{"num_hidden_layers": 14, "hidden_size": 256, "n_experts": 32, "experts_per_token": 1, "d_expert": 480, "d_shared_expert": 512, "hidden_act": "squared_relu", "moe_layers": [0, 1, 2, 3, 4, 5, 6, 7, 8, 9, 10, 11, 12, 13], "router_score": "sigmoid", "normalize_top_k": false, "routed_scale": 1.0, "balance_loss": 0.000136, "balance_bias": true, "init_std_router": 0.00993, "lr_router": 0.000571, "vocab_size": 8192, "norm": "rmsnorm", "norm_eps": 1e-06, "tie_word_embeddings": false, "optimizer": "soap_variant", "learning_rate": 0.00599, "max_grad_norm": 1.0, "batch_tokens": [32768, 65536], "max_seq_len": 512, "train_tokens": 537700000, "max_steps": 10946, "dataset": "wikipedia_en"}
Below are experts of layer 2 (counted from 0) of a mixture-of-experts language model. Rows are named router (the router's row for the expert), up (a neuron's input weights, with its number) and show model dimensions 0-255. Each number is 128 + 24 x the weight over its row's rms, rounded and kept within 0 to 255. Numbers have three digits each.
Before each expert's rows: "comes after" lists some tokens at least twice as common just before its tokens as in all text. This comes from a sample of Wikipedia text that the model never trained on. Tokens count by the router's weight.

# expert 5
comes after: "1", "2", "0", "9", "3", "4"
router:151136136129171113160123124098133129095100114103121097122103141126137150159106115145128108129145135124127114127114122155105118152126144120094100152141180121130109095116132135107118138187126145155116088126095112157119136132123125088151079156116174136116115107120098148141118126089212119130149139092123095149123134120166158098110136133125117112141166160157114192142113161150129114122165111148115094165152156124091148137114130154128110139103159126137114107116078142171133136160158105110144159096092199084177107145120095141142109088123150115084127129134132109128095176120145108131156146179126114132098120113166136116127120116122118119141094100074126142155137129117168157128170133122137150136135141124102157148110183159100136136104114175123147101169127066125107125125128154
up9:152126150158149138108153117132137082099137156135067111142117090105105141196162161088130110134088142156115149161078115130120134130107088116148138136166166093131119130114155123126116148116137174164110121118135088120145137178120149132140123144093111100139182173127151157104088136109132132120146081120106155130109146144099132159142133080156113144132140165139161134160137139134101122104117090115129146124121153125115140091106096101112118135176149135130131175094153155143151153073135134144085110124108117159146170107161143099166158113119138118151125126128133144145146136103138140107168163138095140112139109147172105112135164144067137140121144157138187145142163151177141111158111099124131121106093130141145090144168101135140145108130160131105138133112150127105158118120152155
up10:125104114117117125120137098136118107150125124121136113110157104129108115127137143103083130174131115133158114153163147107120138160165116123107162155108141112116130108155126180090141165156091152138145149136116120125184165135121117143121125083149176133138120094135141134137108135110089101147125128154125111125124123132124130166126130127128132161143128124145118141132125116133121169126156186156149137122141110154082188070157123100124100126118107156122117147133122112124163162161083148143140157112120149089136125144118154128115095071097081164128102094135150129148125164114172109118147133163126172116155112105129141118112093162109120117140161146143156091142150084122149144107090125146094128182170095142196108090153145094150147186145166120123102171183144092118129137104145105
up11:130114137133100108199117122162122094150131128127117192095151102113135102145135102069117109129134086115095116111145105150131082129060120123103100150136120126136146132119126088158139197152117077156091105137115111157135104128139102122115149108118132142112106091121115151120106179106157132157155143140105158143121149136141128147097128156134131181156146155123125134155163204114117099104133128103153129100126099150115145183145113144122152122103117141129129141154129118112129143141159116104115143146076110068118107136156143128166111116083151099124122115154115139097144123097110106147120139106159155108106123135096103128155149101117085129086097133119130138101113113114132118121143131133173080136159143101152138148069091124147150147140113120120092088119107100106100108115133106
up12:131147117104140139168158138098104179102159080112112167117117110139128093141095123162164108125146104155132143122100126089115132131137142175097158179123129106116121125161104129116118149125144121160133150156140138159121152134118172123120161165137182083124087145115125137147101161142113118147155136148133132127140128118113136090132181139154152137140114108168138136128142142147139194095126142123131148132103094142138125123118106109132127106177106134102144139128138103130124122120117105104079145141131114142121056116114121142134100137155129174129172083137121172155146111186142088074168155102162167110175132089132107158104120116155130135159088151114118185113126191132117134097173133115108157141147105129105138144121137139153120089179109120148125120112114106119137130158102125
up13:119134162157116156132118097133125144151100105109149137155161175099118109100159096122116147129134101123167140112127124097096129140140105138094124141087173107116169149087103111127148128084153141118134106133141162119118127161095112143128122138163103127098150109127151108120131144131136114089158152112158117116143124134118148101130137125168114140185138195081124089113129117170163082129120134119087127142112143137138116145076114100113135154090122124141136117103074118141133167124120146151088107104127128098110148082106136162174133117118115148173108066109134137112130118135195129167160110123098102162167182167132127145128083120106132165153123151130134091111089166107131129156077112106123103111138147115142113119144126136136116130111088068108119126107126151120147107130121175
up14:146121144133162154117133131131151100121088118084145139123126155156148129134119138171149142171163115138129150112117156148135143120104131132134145133129077130100143134096128081097131144160132124099115149134118129137126113136125106113109132128096105141152124111159113114158103093141119134130144152095109149125117149190109163160140163137168145138123090151105106167138175156141102129090124148175137146126116114114146133156094130139134084110148124111137053110148124090165128111151111128116093147171127118127116142118143132137133090129123155129093134129121106111111135125139159094162119083119101182130148105119111091154109142113174164103108108130076163135109134139153100115044122143147155125138193136126113107143128121152149166136200134123095106132071088131163141173141092131
up15:123101153120145095174117106076091124116080123162129128113143144135112105145128145108137119155119101119164147137154108111141148132139124144122113101103114113119103144146134123085116134119129156098154171118110105101156113127159125080089168154123126157102117153139144169152140099115122135135154108076123111150126079187123143099107133136126140126143135100115136153167133161179139130164147143141102157149152160098124134117150144109143099115143107139149127141135181168102136131164117124145087108104103136113168116091092109140118154161103170112107125098136149181101152141137105138130125123138143124132106145154150112139140076131134124125151133169153132110125151178099101137156125099112138163124126187150153138124122106136154095094148128078134133069073173170151187124092122117
up16:134163131124163121135121130097119103141147146143097135142093141119139132110167138101099150159128084122109138114122122132160116153149166106108116119115151114140124181104142151115121149089168125092136164132152124132104143130139128138101132111136094114117108081146116092102153110144151105128169136092112125144116068128125115134135083098097157110116150138133121135092108143139145162137126176164155108130090123165114194081168123115171114130116131130120151106128160128115116128159105200132096113124108133099089129090094119113144161123125114165171182148140170103129099145136163123096135119141118086139103105136123144128120102095125100091096122101097115092161067103089134057128145108133140112176143156136130117153110122161148103151150119126146153119126169138119128104140103160
up17:142123124170091144167117150119108105125129120132110119184133172140097158097135121094093146120128155138096127114131128148173160122133116124115089102188108116111103117130123138122140180104144136141139090210097125145082113142108151159126160197124114091143125136124150122093147108133176141170104141086093158120124082127137135125137093106104138145107149132119160145076095135107163119113119128099137142124144090143169129109117121114082143121131145110152165128117065131114123130116098115140113173148174144101152102105141135073135145120122141114163117118135111134120144187165093112122111128113119142150139126100149152129128128076126134116131106141138097130131130134108118138073160117120146145119140078128147108126116103107090128139143131118083146086088126137144145173148151146
up18:123111093135100111108125169123100118137116102093113096116086171126165115109164103110108188173108127126121141101145122130092132137138149123149143135112129159171139171129123146105135159129087143167168139127137148121114167144089112119136138114108167110100116155118104132164132141135081106126140125062116140121141094138112117129143133121160161133164151145168138166123167158139141156155161174131120084111143118110119153107115117131157112100038165116130134157144137120129190162129090134135115141117101118081113146105139172110147133090103102124101166129117125116121098115122117181142124119078134143157102115122136158147124108125104129104130158149141142150150134104116122113165139148125161111126176158175130109126143142127114107114199145156143115171155116129126149110118143148
up19:121137172120129113137156149115061154159128104088145131115145161141125148136130140125141142147155156130123109138178127149155105158114137170109139156087088091059147156179159170137162137126104143128156158128120100123118149075124165101137138106167090126110132180105132132139139101115139119131111089117117117111149149129127126152160127100136122124173155109112124101156108124096103136148145143169121099138081121096121123109118130094152104121133116137116081141141151151101090126134120132174109138127145134149097134139081146118158100132149088111147116110167136088202139129102127110137157124124123119091142113150104112100118139146129101160139090134096162126102150115117140143125153129142127158176187148157138123117141169123103104120121107156171124087144120135111158111127185093
up20:110138123064121119150092115153137120102117161154107135155123084131149154095130102150149169138147107168124126125118162146156143119129131129087125118101141096109157123154097132133151156145158161122158121133099138127117217124109128148121184075159221142151160156128096125098129162102108096082095082151106127128117137170132176143093177134146132152166104080116127135074109119136128094157131128132092121132110148114132108110138141136089119138110126108128105124157129113102139121117178115128121162105096162147159083143138141122141124107149111126184136149106135142133144139103130163135112140119156165163134117157116146103136159127113138151104155171129133150118119091105141105107121107124122152142157143165105097143131122105125125138132129123115143130138121074090160128135140122
up21:164096143132109113123111115127146119149113145160144121170106137199113134116114136130156129121078097179139147157108142122135123149169108162133105107122142142166142114141102121129107162084116139119142130168137134123119124140120148156139138130105141099093102126128114142122147164123161112113105146155131123138191132128096144126137095119113108088155128165127174139180191179116127137141116127134107134144154143115125123145096181128094150117089101142085092166125127137127109138092177127123141132137134093131121126158104138132138158130150128154124102120135128159101128088148121137122132159124153086161127159076178184166126141140149134143137090195065113147150153147140127140138119150086135113119133119178152153096126177127147154078153126112158126152162123157158119135133106152
up22:130153136153109157121111090175174120124135101141136127106186155137093160167142092136087129090113127122111116123069097110109128133109171147108142099146132119130096113152126115147095123128142139115121131112100126113114142151125107122067102145147097149159125118144116105094106140147086150143090128122096115165118125118094081111112137148133118121148122163148109100114140113088129158119128123137125137172169111137130127072136099116112123113134115102137125124089160102140158148098101109142069102148151111173125137108171086149112106132182165131159063134077146136093137139123138080123120133088089122144143150149162124148117137135105184070131121168134114132158131104131099158083135119156115127145153134123148156130109136125142131139137138099087111177131115118137150150133155168
up23:099106132098083156174195117131161152162130138123097164160097130103105174098134152138163109132092168157129146108132127126129142154159124134108119120141157154167075121135148113085156126074090157130147141110126125111079124125121108111073139094124108144155098113171106088115160142124122130119148108095131118139155163113161115100157151098109155110134110108130128164127133122141127159087080145137137117111125140174130188135117152139133077090120131135090104101161124090123151118117144089159119129122132122125150091113130141117114137101129117142074171122124139145133107110136127134188115124138136122104142126132104149123106117144115140135140151150149073171111104110190118078126136130138154153138132111090133088157119110113119162110129161128107112147166097115139145150144153102
up24:112084147127136121103140133121135077169152114143133128168149089135163172080167084153101108119147199122124105144148143130127145137117144123085133141105175083146146156139145093115126154127107154158096138099126122115113106171128094096089132138124168122167144122133135121107139155148112174132122144138112144116096128100175142121092106140112097144132129066143128095082125128119160141110121135139116164128153123154128130137136106123125126151154158154152155095124141176137101084108106160122156120059116122140109160135103101121097124119146143128125148147152139057095097136108141131124112139125121116090121193133153136117130125159143075129151159099114111135178117127158101113168140108143144147137140153125134143161108163181098111155140160152119122131144140148110102138120123144
up25:098108106149092112168138130147139131101131153145169169125137110087156141144128156109111081155088175154109084105120133114101134112142148108118145113152124100126121081107120111134165165160133140169122117126106129148103146094128136106097132114100133103119157128121092134093152143133132154132111148125102171174160120155170115168167136131161083129097126192105171156148115159156094134109111155152126138122119127150150176138153105098113106133098160130186114115105121107125138162131163123104169148088090141124138162097115080131146161168136096149123146109131164102118139094121133118159139130133098159107105104083133103129139138142142111140113125092103085141122148133134160138102105169167145126142128132140076137129146142154145118144136127113157114169126158126108173107096146157
up26:128157134132120156116149116123135168122121115131135119128112129153111147112160099158112129170131083148128089111164117128132078086173138127129152162125133149070122119103145149133118116111150092116113152129135127121125098098106119127114096133105100131151119103136135109133098158090112073153150132139097138162157133168122171161142156159132130079103143127128181129170107140113128131131132127145129129141100177097101141079138114126132109106143139106126098144109125114146153137114110121144159140119110128139083109107047103112148135173096083124168125119087119135155129114206165104119124137114182132132094112140119171118120123130146120128145093160105189127110056139103138083098149116159123151125111132106122133137080127132166132162113112127120130101104114161122109116155169147
up27:142118110125122110142132135125111105094128162144091102105114120153121160121168114115146159118137173137144113102147121136124149133133131124122160109133126123122145103111119097134162133131098125111149133123122098132114127116160136162130157136099163127072116100105096135110140134130128100094094144133126174159110123148107166120143174153094140113141094150101084116109082108112112125084156047128129120175169113157135124133163083132107120149119116122127130126137092065093135088125144107131135086134171175111150060179153142102122096126123154114124121130146161136120132135137162144147156075104103146161120120163156144098101118152151126108096133106119165098128166165124107115092147118106124125142131109117171165161110132186167137120094128112117117121134102108122152144162185157
up28:146100136133096135100133150095124117128122152078134159132144140110110096068154101132096118119147122158139127149092145123123125112112124093115149174139114155134114103122142085113111105139118135161157125106140132146150156134069135128147094093141123103133118135125132133100156145127148114125142148116119148101155159135111136132104110165143129080153156156108116103122161137129140136093119189121128084134144149120113098133143111159117139134122110115133129126139147083150146144142113152149113149157119144092138114122162053133146104129141132136077156164118120119166087142150119089120143147113113128100139153106105115168079127156124163140167126155113174125133132168114182087185141102141172133116130109144133152061106161130158118135103160179121091180098105118122172095108130079
up29:096170107138102132145165102110158152121123108140115162160149132126080131136095118120083114160146135130138137084109157114108127178086148084155108135140134150139090101126165124170123130092148126138093086135131122135141147186139141144150110113131147143108109093111122147114090132109139103165143143115144115122160134118125131169124146125095098146154139156108092123129145110150122151107135100163130125100146115126142109186151122107150140172129111104154146175081111107140114117125170108153160166111118133142156152142154132175152126108138125123173172145093118112108088134076144077125110091128131158128127104162134150128146105134138139107145145123160134158157113105116109156122144153109125096159171064148092151102105135145087129117112149138111163173121077110104121140168093139
up30:119102109126143094142123068115142143145133160121149122106085146147096145148098145105109136132163114144160095100154157153154135117133162117115090140101131099152123140078151137149138089123117114109100131137214100131133119121177127143142151076090117129152152117115086167143139171157108122135198079151104140096124113157118132145119137122115101146131123143144119152169146111122138134106097124117108163089171150130120169146143152127171133151115154093135111110095145147118156112157111143147177090135110119162144116098124146128156152089157124143132144111111124103163147128105118163160142076165129107122123114174101135133158156111154138145129148138155149134143115095142086140150179127151102096124142102149128163115119141139103138122129146128142106139096120177140108193131133112
up31:133086120138118134104101174135115109127181145114117115142110176156147089128152142128115148149127155127113120126158144115107125132164122095122173144165116109139143120112135133100128121117127156131144129101098133091138159149119098134163095109144106147166110103137137120146137127154116193119142122117120154136118120141118105107165111147202068145146119114163140150092133149069095151127119119155126121145127103096145173110134193118122127141149156130111121161152082112094136145172159109128183142115116164078137183113142129152165133149125136152166086124163106090118136115091155098096135106149134153128136106111142135144069136134128128131168131119100133139112121183163116166124180099152116131109117137142129106168152107168137153106104165128095117130106150141159118105143131127
up32:139108129132147134121114083098119162098140128163152128157130121139070089107153114120118156121118107130114135128130122110119119133164109114105156125147139175146113115120156115164142150134122156109155115138131119113123166164180124079146126077127110146122088119118125184128109143107071092158152169088113153163121141125131097110173102103147102110128112141093101170125119119131126140127153083180137135095123094100132154163108152131094156144109120127092123133104139070150137139114101196107144139121084119106113119123128149123127188109149122146107189183103105137125136103099094139162113125141132096147130146068168109158107132144170118112104120122080125155124145135093150142136145147113088117097103118119110125139131158110137187120141136131130151131099152155142129122141111114
up33:133145128129165172113138179156139139090118159119120139108110133100185115117098164137137146121078128138150171179179167126116128173163122119142108165146160117172103135098136127169105109162146157089169153143136160114095089175180122122115148128165126162113126137092174150137128116120125109126161116131108129162141111081140115149170139177095129122110135122150117095103095122104148082117137141144124102094115141123148139132149106124119144144162082174123127131109104138119117115165095115092145103125119163105129115144144141095137183095145124142100108079124118149138091106110156133125131147137136108154106144127127139115142112122119131145177147132109097154146168158134179100146107153100148118115122113139116119140114127186106126127159130161150153148167103114150147143145149144
up34:116153163120132143108070126138108152141113141137142138128111117137143134124120122148089116132140097140131118128102139114063155097120127104127119155168132115151113116134083122144138111135120136136154125134134096144156091110110134094084109146148113116161103113130115103140097125128134090150085135102105103161114169109115140121095130116093149125086135112107133121102107165088110166067107145087157115133132121178121143083126169133119130078121107175095135160148135094105147129109147139137133129138134140150149101078150072151125128158093129105167143136132149127146173136153111134097126129164139135161132115142150150130174133102157094103134190142162082174139105117162137042139097150143120158134119109111142128159091082126139088125111120124149116115177146121127108127142124169
up35:140089134135145145108103123144125112132109121108105122140114108149125122132123104157126162161118115106092137167100147137101137145136166120097113125131137127150119110195128175150131089173129168135130126110132139130152166124140167131154139107136123170088101137106155177171078126129118143190125108149141090153112127126143116115129106135101132115106168133089124162138115121142050156145134170091115109147147144130109146121172127122121105146109104105140091093147121126092112153161175141124137195113139107126118186155121112110139149141125130138136155142098154101148150130165123113149127142155166090105131148121105140124138124128155154114093113071131144140108142117108158132113086168159181132112145107141122111134118154144071181130171123176162140124133146123143174134121160131
up36:143128107087154130165120152125128156122138144148119139092124097120168151063132099129149144165129175165139111121102134152162104141121111129123122151125111128096109111106157085135115089132123103110163141139122129111124110166119138131106149149111135108129088132149098140133087107097117096120082123125129142180132133142131157098161131089109134124100176139146100120157157148144108126129150138168122169126154144103195092124138128101170137134149141151108120155130129159157097137112174133148115127120118111113131119102158107172102148132115108097083170128129130076105116152075122153091115158186102087188106157131147160178119120138136098136141131089128106133131098133088113166131110120095125165083115097122107129133110136109155116102157149114124095108122121138173078115123125102
up37:139126129125120126086119134128144111136146153113121140088150111161099113136176130186095161103130114112133165154109126137120126145101139142132108141145158104182105168099090121110135152134129122123073088118138155151157091181105151123147135165168101092146124103119157123130090095147174100114125145130132088139166123098113112119139122155118162122148106101111142127139168085151168120099161104119131122137130112131157097143112113113096117166115139128117094103091161131124144133158117146145119115146108112162112154110082155128141159118099139088109140163104170142139129165142151154092149114097163148159150111115163150149148120106146070151154170122148108108124142147104093118143092117151153154143101173117117136140126175128137135137104159104104145105141205110165140158146107126
up38:128120125101122133099093130156097090104104158086135157131093104147077144140109136151111154126113105133095143167155115117109109148100093132114124123132118099110126164123099117175140128138147108116102119085108104124105168107130160131134168142069129159171150122108134151149159181157135109128115113118096177129167140098150107135202126104162114133152133190140118182132165130148136142126147146117144072112135154136077111142148097127132135127118121199095127117139083124139142097131132104105149149118114127135142095144113129100181124172147108113119106157159110143176128133116109149124119107139125130153116105113124161095129122136131080105169153095143098118141090131111151178127115132137113095162089114153104127085146142148117090098137142104127141150145154139128100117120125122
up39:133180109125162112105112127129100124104180126108125088111102128162115159111085124146189133124122153154116120113117126136107108146146094066106137082122180080137105105175152139093116196121108117147147159121091163104090129115107107154140167128134154135098081087161140159113086144143105131158132153125135101115144153135127176148144153123126097125126122092109134103121168108123111131160136112134123100112108153113161129156146167131151127112106125130149133114129172130106117143166178118119137141109125123095093074111136125093152142138123166146147132123111154151142119160100118124147162122131093120115144074177171107175115147116105121144125108132135121106120155106138168140138157090136112094097103119148114134082142132119103157123122141146161140132121086140123153115180132147
up40:130165165128188122170112107145131116141125115134109136156101108089139166183105127118101127132095101112119069100140146116123121153144108096134106156118130147157108141136147143105090120172112113165083106125115107106140175103156135108160175142147147149095141103111151109134082120118118151154195144086120135100155104083150139089156131099133102112160187171095123137135172127125145106097135110144159113112137129154091166123097108097157127101147115151114098131129090109097132117113150138145154128126117097080092163141125135129154114144124149148142151166138114134150118116156136142106132148106150085133114111119157142138140132122101111164161147137125163127090168114146138137137117144121163131084117116119175113162118111137151159110122127164134142092088166099154156128101136102
up41:138147123113152107135116141127163152132150139108060105100086147143096128128155150103094101090116112097182134123097143122172123143163117098120123147115136129125121118135087086140121103118149077111113125102129112172128143169110104144121143151134125154094155108115135137152138131149116122105121146127128125171135131147122108117110146103151090128108100134144137166141126128107102128104144172146150115162153127125146154163113103130139114111160113108125148134173120128066134158103134096102135119098131143137169106179117120105138081131112109142166150119102110120161111122153130111132075129108140169126178161144089100109138088123125150040144138155168097095119132144132115138123157109161125152137151119176125118093111145123155138111117159106118117151098129178165188129140157073
up42:168144135167124108139133124086120150118110157103101122094093159171130120123121121140135146167125095149149130131120108137121118106136141131147106131107130095166156174090112073116122083146104093119125179117118114115138119123105134122117099088078135140123115150121109114113114115116152106166095174139136089093112105143111111120161083137175143123076155100135149138134138130149122162121173167093128152103127170143119128117153194119157106148099109086155113185167161122081141102127115092146095134126122121136120169091113118138117122124114110101142109143123114130138148143160135141087138080154160086146163129123110123130132132122082166107103094130147101112114162133134111118129128139181109163107089133183146109124128131097134152133135083146141110119138087112140075134107131127
up43:155116105091129122105150119104157128158103114138103134103109149105125094175134165122143136118118160175140148101116126138139111144108123161113128126141078146116156173090186130127147105150157121124147109106146145135140146175157160125167112113133127133117122093108149167074138119137101090158090170128130119118158130119174102074127107109111139097171114134123123088123137138142126174107081102127082120131114137133150118111088122085120122170128117120108166173120086140110101096090172114131112106143126102163123120154126121164128142124108098197150109080144133187138139135125088127106184102146119151101096134127120094134126130109126117148111115138112142130110136184144132137111139161092123123124126109135145124117180108074139159082107140109102128162116117111146111127142107137
up44:154132096115172117119152118102100117155132182113124146133130127166172141122100107125140133140112143147126132144177122133132108136138078137095141158109123096150145168098128119158146124158093133115147100142151114097142133137184123117165129155158118156105134095115108148106113085137135132137141136128123101127131066129131116136095080104107112104159143080145155129095151122130151151136170166142139105159169115146127140084138080084158104094121132123084139125099126127077127102129106152143129181147182126127109142145136110139119155104109100194129086100132082128155146144135145103120123119081090141111123139113170110098137160136105116138139154133089108098121101086164132089116133130101132168133139085126127100145132122142162124138177107129198140120145121092120135130114110119
up45:118137145103127127142139145091112116167130118130120188128111163105125084096131145180099155138132168106135164137152118107120116143118137103112180112130147104111121146122108166119120131104105171114151117151146127104121120144193117114132123098099161124102136121132070094157114150087114099134141097147137114120116153099140142127126135136121163096123118107124101168125092112112099164123103133137090072075087119157154144094153101124149109085146089107142098120117122135146122118131121167134158139123136118103150111105136147135131084118143070086128150097158110129145127168118164131149141106146152079150104090131079135149127116170108136155161136153158135108147141135162117140118166099112107085126177193104107103129153148128174145123092138135109133160129090133132102098130145141
up46:107082132113150119126128103181146133126070121155110143154097137126092132093129156092149161096129135113096140153165087118106114119136166093154147119147167132149125123130133132119094137139165110162147163154142133099137137123115103106107156145142140119114100112164145123155196087125193127114091119157100076164121127125164134145139109133152148140153119077128115124131110099095097110105178125115181141135141128147150106084124113176090159139120102105136161139110129164115125093067111082164133126147119138145135111094082126088117142126079108108135158157105142121131106126141136170144149133122118134104089113135115145143114133093116111122110124111126109129098123140098110163156101170126119089117143115146159132153091155132097121153148096118144086114110155118116124124090125091
up47:115175129129132120133131088132125153153101129127097121105093075113101174185119159125134079150096141111089142165091135133125153150117099153083133158132124126224148119129163165106151188111115096150110119152118118143109153168113132152134122126145151141141135167117155144094161102112139173101118174164111125108129162145126108101117103147134122127097143147155149100146139110107110130109070123154141112134124151168110112154120138155146136138194116112130141092185134165112116128121151152096113105108092132156155116131108116109123104113127143145084121107133102105121113124126130097115117174147153112168131144123137141133119117139143150134114110154128130111167142126165104157147130122125156137098140117134111119183103117123137119109155065127165111143129163127128161127185113134
up48:095125128132112129094102099121098148110108123133152108115116170126147146108149141124122163105122119128115119139174095110143160121121133148092112135122180160123135166084148126142157102121097083140089136078110114143163117178168154131123086087113167087131096148121131121148147142121110134157130152139132147124118132103153138103096122096155123124126168087151120117163127135115152124173142103133091094095146120120091144097128131134135144150141132183120074127127123129120159082187083167143127098134107085119135123059151120146121109154171143079104095177095107143150112124092141120122099120142083146154112135132157095140125125135147151116128142133177155111188138058148142120144097121133130134121136120170112143106104134153150123134120145126108149143162139141135105123145112095
up49:101145101171087089124139143097136173112140119140136148148161121092142153176074123130138157079121147143143132155152121133111102133083119144138143119091116141114146133197066156130105123145094127132105103110121108138128126101134139152142156128108109114132107174100111138114181131124150190167126089155107138139154148131105166115152111139155170163132131127169116080115138113098127084131106114087125168131112158113115168118151109143091097100106178111122125100107067121112130142101140087087142091150121136125173144114107143178104105154130115112107118161128135113107149148144150105116096127129125127095194118154113150143146168144125124122123157120102125105143145129153144137102145127129147137150121163124142129115115110145126126081135125147125126150136161128105070119115161104
up50:150162136171118121110122086120083165110093133156132153116107121129174091115104141158172092145144112123114125159165123103136126142127110114145165103151116129147151104130074126130159128158113124141126097134133122123162155113159120072137125144130140094122115148099138083090145141141096076100091083116149078107160107105111145121123129129132153138146150131176140068110163128153100171150139141167131136140129105131089140110097141132157080125149134147145106166108114148164159123164095166120096115127132132149137125143105104111135094156109145111132116151153181095159183122096129097125112151101110096156156145117104131112123153116148156147140175146152122122148131109102157088154111115171117126113122133164118153113093133165143108144128148123140101140143104106151087087095094142
up51:121096155076088130151112138095152119106163077147088108099089127123093170145142123170127119101135112145130116131136111136113098127132112153106102111137123145146120166145090117181146107108139116118082102113160113143140141064145104142135154147109160153108098129128118135108153128094119137153088144149131180174139165171143141166118132143120131126157152189144124150140126094132154137085111137119121117142127125108122105111113113129095158176096138144115115123115100106138101151179086111144118135100107155124197112145112091117097146107122115152141137156123145136143150133141127126138098123130137155101102166088122078115165137161132164103149124126117111144131133160169156127139051146081147111120125147124137145122137132125148129160114113119113099150113110173111165069152121148
up52:158099119122118124132128187134157155125088101135105114146146193187123165140113108117135105141135108137101160123136119129096151132128168122129125126106158130143127141138120121101121124144118125154118137115103126148109156096160175104141145147097088101138118098089147134114126145169141106148162137139121103105165124116153141178134143159141106154118146126125134169113131151118135120162176114135141109130128126102121136110139146078145115106152134126065123154156096154143094105110105090098084124161107168132170103128152155140128135174140112093131147094131155113118117087103130143133166129136145152140170133141100129114152126106129105106127137108121134158139158078141149154102130119106141203135110148124133145123152141100141168156212134155080155135093082146106143120068126109
up53:097129106137112112138120110097128106101089117100158142125095156101142088122074149104109169102161153132112147128174090130124159124094099082126104101156112129130176110138125145134113115130137146119136163130112101152105152134107083135116128136126148113119111135070174139107182128133125109115145149098076159138171066106131149113129155118150136159185094136165159112164139128149160145150192165132134140073121152123136147174145134141100116179114131160121126131100101106123123174118088107111138144131114162107149138123132104105123124121126158156112137160114155113111122137099097142117151111145106126101127104136134104124137124162076116131141125089148153128147182095118113125107125092145094115137121117138120123138118109108159100133110146087153153060160144111109102129155143106
up54:106130171185149138126107118154153123160120106139140114154144072131140108169134167151140141136115149173133142105141108105140126134143122147172129113152105134122105140133099154146164081120130100108127112143134161094136172151114102121171135130116110156122107150147130162099103120114129127099116122195107090121098132131095127138108120119100125127099096101113100107135064085178115112119085142143105136122108131122125125111123100164106126112109136133145123133125148133167140124154123176127128127127076134127100205123142135123130130153095146134126110151127096134164138117168155112162119192102154109147115165080082122147088103106173112120093142153129126088144148121092152112132138122101141116098116091115142130130113126131122102143124099147126065108168144128166114172179157124
up55:148132110129167139143079134116131113141140157148127109105139170140155100104137094167151102132109103170137177140112142118116090109140131158165087141166130122164154142149092118114158122119089140141116106119125128179136073116146121103166109156100114136104077153170144128106145120126144093137183110121169122096151102107143135133084117130129097099126121091127103178094097112120091115103106123114115092121154119134112086126144132145138157132080129114162160125117110153075153115139117118159127073141074113132139103128097144138115169134127154122166166138140130073090119116150135145141141141116126085151097087140148149103125097146142105147128096164073115105121141148122142162104121110117082116148158099151100158121098130163113120128135109123129120121091134147123173124131162112
up56:099136140161137100143121116158142129140150114135146107162136124112120150154141125135184126136102139097096153108169111117130134146113129128162135120147082125106132121170117131152153147171177114130097142112158157099093140145182147137137142126093134163095123126124134136142090124143134156151149124146131112147091117097100108128113099117111108131111139165129114152142074130157107104131089114131127115081124137142086117110111127188155120145132138145115118165157141112193130134133155123147128138150108114124083148110187101101095110129172121093148059095145122131140121122133115097157167129126124115096121157113112137140137124104148041102080138091140122139151134136129156146072148094113142161154112108121123152126134151109090142133124124180109114158157126130132123097119080064
up57:106085145103119154124139108127107114152139176103086136101118132130140161122125111074139164112101141146130111107136167121130105133159164185140164113121094141089126171137139159132162096148140107120140116090151132137090102136167149149164109147122145130132122154141129157092143146108085132130093142130110101154154118126167153125147095083149135130120117110118144164112167134140121146082155137142127118138135119112190130107151100131135115141129112125109090113124113097144108130158125128154113119103105185106161140135116095067127138152127130120135149120107106091154109141127120101101105088109160111106112176090154128132139170141104068124119109120121149125157150173132117144120148139150134119172124121123132181068124122169121116175115101103086103159115071135124171161114149154
up58:169108107153119081096137107120166167144138142130133128139146104128113118150144129116129154133159151116140099153124096092094105123054123130135123146103129137130110122135132086104134119135167124113103100112106094099078096144143108106075142123109150136119122142125128140123122089108125104147155135164142146132116154143110133139157145114151137126139086166147099123152149110100172147161123088076109088107177133170128129142125112148096131140077127194100112116148142137070143123119113128074109165154077105132123124107133135106096113129136129124122133164190160165126125146135123119128131150137147125121123113135150162131130111112102112114131108078148152105125132084153095107147136156160137080077148131144126152104170183166140126162122097130112117105115150147156117079113089106
up59:105141102086140128118132119173112136101132101114117142109113103155109138071128059161118094147106165140152098166128161146160130105102148137113130129133139087138127113135134113132128155150138103114139157119108146133182143115116086130156201103102148161120108121127154128135081132151117125143094124145118136159112120137118156127117167139121095119147125113091171125124106134131105108136099089089165147129118145170141128191131165158110111142105104123151091111112132144122132058122145137127120103130152121106151111131195168113111158165125105121133136153127096155140108151132154121176126133114127080161100122125154134144099157119105149146093156150116157152175162082124100108101122145087137137144075121146121140118164128121112115169069137145117159138089111125126138102106120126
up60:109134146151155142101137123135127155141078109140116116093127103132144146204131129133107126112141167148085168141123115147129130134166082121118170085129103104130154147131078121094132101163128107128085149099106070103124119110161103120154146140099150139119152129115151100065166110110118129107143163132094065118134119095127146148136103122116117142113139145136126127112144138150157118100086120142120111142124147163132147142124163106087092151131135103166118122188130079164115106118157150124111110110110173089117151085105134110116124176111134106118134118189156086154181162124117129133162149136145123170128127120136140164133138105080122158138141167133132131128140106123131140105141149142165137166108115113138163166087151135083125138098140158143129102156134144135102121125164129
up61:120072100083095107179146104109125137126175089140139153100137157087136128089156106153162127142145108134129111172130119122109081091126112075129131137099108122153148105153112126146156128142102114127150096124090143125111105145121130120144124123100101109119132144107173138143142107128158093124126127154108123108158107135120161109113164128112135070112138170084112103139121139126157146146172128179131142169105107123109134074137102145088183146145154141078145132133159138099143115159133133115113140113145080122132144118134140129106129165110122108127139127158098102185123060106123110129140144153133131126110075091155096125086106131165104110146152129125121133136139095107129172115132133132139169102139148113109193121108162138122129134098139082158148115128126120129080115105174130
up62:086134137160094145111139111131129123125087116117124107158130163129133125099133132135084146095141107113130137151108124135112108160144166138123146149084168116113122121111148104155140144153121136123089192120102089134124142108130109113135122112129195124138124131122125097127168157124167092096100133118128124151108134122130151132131147105111099095102106124137161136138198123139126096116134106176115137107131139115143172096180112137140100130168142132103172087141132126090089118136139118154191135092114132131125124099133101151109154091147131131146089130157122129099147161161114105141108149140129154118110125078133127130146163146125126102135186145157109127122133090086130119173126105132149129095092085207099082091128129136130140198099155118106126155128169133135113127083113127